Weights of a small mixture-of-experts language model, trained from scratch on English Wikipedia: width 96, vocabulary 2696.
Below are experts of layer 9 (counted from 0) of a mixture-of-experts language model. Rows are named router (the router's row for the expert), down (a neuron's output weights, with its number) and show model dimensions 48-95. Each number is 500 + 50 x the weight over its row's rms, rounded and kept within 0 to 999. Numbers have three digits each.
Before each expert's rows: a language model's description of what the expert responds to; "raises" lists some tokens whose logits its average output raises strongly, later layers aside. This comes from a sample of Wikipedia text that the model never trained on.

# expert 17
What it handles: Pieces with h or sh, plus inner pieces like rit, mostly within place names, e.g. Yorkshire, Northamptonshire, territory, Hodges.
raises: "ous", "ose", "old"
router:559453460451426432538497464485433553443481563610542510565575450620432479553508572515537533415429505521478511548576614465480548504445463409473452
down0:624468481580527653545434414508552453493461541484497599558472521505487424499596575477506505517522509487534485499597517550495546468545447553568566
down1:486403441546573495441463518467558542565443462540539486575486497552511513463426567585498560502483492452431515536456509465581574496444529387444529
down2:572556441503504532437381483467537565451492579557506504462424482503532442527551482506479482591493476518362529493516489472564561493443508424421522
down3:587507518459444516534579533536547459498354435469449462487490424419493489546496495462559534472475487497480433470579486534533496499476500485560521
down4:592536458448513517490504562485502452580481485485488518493555471495460478524570390451559490530494491406507592513428503497532475508337496540504532
down5:400491518530452488510422457366579565519536475472495494491465476445476549411532494523533475557480516482521382466544486518450471502426436497481561
down6:511499447527463473508586495512567495529566461401467567544641463480510453579449521464581526444469503465497475461600475459518584511489539462525502
down7:587444368538537502478512592458546455436545487504476527489553468404519585413557469556431522447472446514509568476496376485575475472559494518525551
down8:430454586539493523576441528578494511507384517497564427468472474458536489501471528445552486439514481430523425497478426511510497463454529423628492
down9:598525512461455446440515508549460474528435546579480504459482606464436543452536562539512507558555459406512446525531504581522462443475548546465532
down10:442456544554483447467531498362413447549595496533517586476582483496486398509568475453408480470490482533525430510445513448466527463529595598415463
down11:436424521469484551498487451484500499482540510564535517395500548436543594466477473570418499454494502590504527460492426502447515540470514589552555
down12:536533502415504466574513523514514477487461457577472430541531516535487446513385534511477469405451441608519487495483583466499518538352556453520393
down13:432610469511536510547522443477367497500476477463471435449510486558506471561495514496487481538524529461438442539521535533515546590568447661537502
down14:417447440476549487553522467565545454506562487552475488547527508605444534472538524500574477502526480480417459554475445495552525464509426435410399
down15:476572506529583506427497472553468527498507470451460500496621500482488534509510529499328411467426502544464532456517582519457566501476501542621512
down16:519513525530484560474580492426495510408571395470462605458481547432487509508594487549474481474517530512434427480506545568490543493489461548488486
down17:590558543511537589437529457500522377479418477561472531482482582615550531543477519551545452539445415556555536537536485493514458460522539440455560
down18:575457422621468565503467505533534506502554497504519579511468366485476536408464473425483462491507567533426503566481490429544509488525513464555483
down19:531522528527536448439460527515461499565521485468462557506506511472481425524494436520456509472564612589555466387538408478551417491454501503592551
down20:515510440523561394501461508475445490503522446503447534513459549519547455538518510515559489454504548491428610426489506505567528555496539504549562
down21:508474513546641489466494497561600457533449537541533582430515489582481548391432553535479545451482419524583421498471503523378538481495483431420537
down22:432538471487437469491438572481464708459415544484530511491512557554478507478453497497560510459566416443565492397448607526402488515489470496486589
down23:438430562481488427458387540528450491549475513428544492474496568495578527415514494516499502513512463547438547547468521568366475550434536528474459
down24:604550379488459463535494492563537502567479439427466516468481532528483517518546503446477458461421565523501572478462517542394540473429502557538512
down25:477520622492502477436554564507525510501495519494499541503466486475600577488542508421489457463601529560476448572517469444528467509486508539585566
down26:459463410538449528595452456509583490406546537416495506536413522436554580532461487442502458459523489476567520529471388432570553499486445472483458
down27:484487523540460506531500471478407584572509501498535554499493543563481449511440435607484480598477351554522547398553509510476455453466512513460530
down28:547589504426564475541491505634448509474549493428491498497484569514528502413470516469472482493450604450504524388581525645530456603477521541499460
down29:471533487490529413484511486610517539447485440506544431461502544522538564446499446482595451525550426575490553519358527473491535435566444576430491
down30:490539479454436529494497420446444565452523493448566361427454457446579523437578484463432589474545520435490467540484542539418463521470575555448416
down31:616473516491534484476524399435436533493479424541546404509371414513532494412478576452501509518542498407528465485515503447532532474546515596473445
down32:466463408508359540452523564567509497447527501457566568502555443508466522507529441498469438442475541504502500457544499542477506463530432590514475
down33:451532546584458421524540473464524489533513528512534479557547436617434452502491520519436526419458458478529468563388566477496394544537467469505514
down34:453531489519475434562394498522557474443537515500557589516529579440521508500547594532532491491445483437468465496529556486529523470499462429530414
down35:565455494446479525492494465496514482572467531538507491511434487493453497544528433487530573542553536633532567532488512478538467472569509584557460
down36:450475523487515507488526537540474426454526497513362462520462535514570503512483483546476565607542569484528454454495438462555500491549517568455513
down37:594501512490555466533509524501446510467489495586527466516522495486530448493540543543550432535547521660406448558589522461535583522463475535617587
down38:600502463588501472441551432478426463525457469503459505514522465557509470430569502558472457569434510571471468529484460472404443504535463537584523
down39:413478454436468504510360589645438381503470535510538520493526469476485440397468578543511496468502504449476523500496480494407541426511518440511508
down40:498571509487515464422521548427512529458491466538471459480574496476529510541558531478585526481475481435537553566475455603496454519522417397389479
down41:493557463508490567450557414714488514482518542538431464519504491502449571482504583472538548495430442499503529548504471455483500470482523499549496
down42:465522564589496463498485421507519457543483563449445517545448476529483533485407458494568409480505434537478416447442461555548401534531522408632564
down43:429573466450505579540479446480436526453563503524608545467409528420549542573498485392502425482479528475490474475441472475575496595512454518496476
down44:481501512491530494535511418593560444516480498533469538446502464489485504518429517485501503600547518519497550516577591491514452372520430571475497
down45:415473465518546541463544584431482526545457600490515493439519532504441520540502485552498461506533494486427528589506479487495516432498512446502458
down46:484390550442487473585510507573626547464481497402494465537460487450491511487531481558390498571578465544543467512426472442540512470521519476503495
down47:504504577560491558505502573537436518518431569469575464551464453490492504499461450406536448430493508479511431604528529507410527475517538460540517
down48:548456566528414433582503510437488550572443397507515419514471452402455476481439486455533611544498405509522500476496490556456530551512583592509548
down49:481406514427465482423516446505414529568533620482422573542454516544491415597473521498508499520594543534545630541449504509541494545524573536437524
down50:355511602536520533483520517477601568437532529536492582416517552436469508612514426508530483475512503451488477520548432539568571463406523494410476
down51:525481458451549454488531549539550536475546479483522425534569497444597460518487487430450513498524574609522484435528554526574484574607449491544480
down52:565545446574636568478516563468519431486439550614539467507480434517421477494484389523463590494469444462448471524536483470502446451516517538449539
down53:493370613458435460489493476482530595546566552560442461497395489517447473637447529510498487517551479487531487485570500480446535451546486490486465
down54:438526489532515548470504545483437444546593492568459631519519425439535582500550523569483474522565545524568431498531410569469457466531518497480500
down55:452557526443556470506521499383484473497526383415463526548418527507480457491547543479549548524563538450431482437627454538496492447552561412443427
down56:549477554387518498606493448441525513487502483530545487593495562502475552482469524511462523534421472511532496500519587444531344466464566539566439
down57:463533510530516523602447493486555453489458429453457448433565442504535513441394451547538534574423493662458581495432572499482502499512510488482468
down58:498459487488359482451439530429494523527579450491475492479508603443481521432489510465486577469525563506544500439513474516627479465549490523529554
down59:442422438519470560452437479462521483480533472469576516522497503567478498512443431465501516516521466442529585494461513550446449532539452414490518
down60:502490459522495539542604592517558430413467532464485441450492403431564488504502437410565394466509567419464513510505563479519513541435415517551594
down61:450488519486619499519449490437446495565498463539513526493500517532489486453541498512544443511609443502537577457558416523502541517538466468492419
down62:487557537579546499503492505512500507527484551440514435458420436494406521498433532532454407555416509391571429548491567540469507579536488539467461
down63:378466505519478524546536580483512455565559533520466431506493462477527473495487434574422593515502561540487422462486429568425495457532496394532565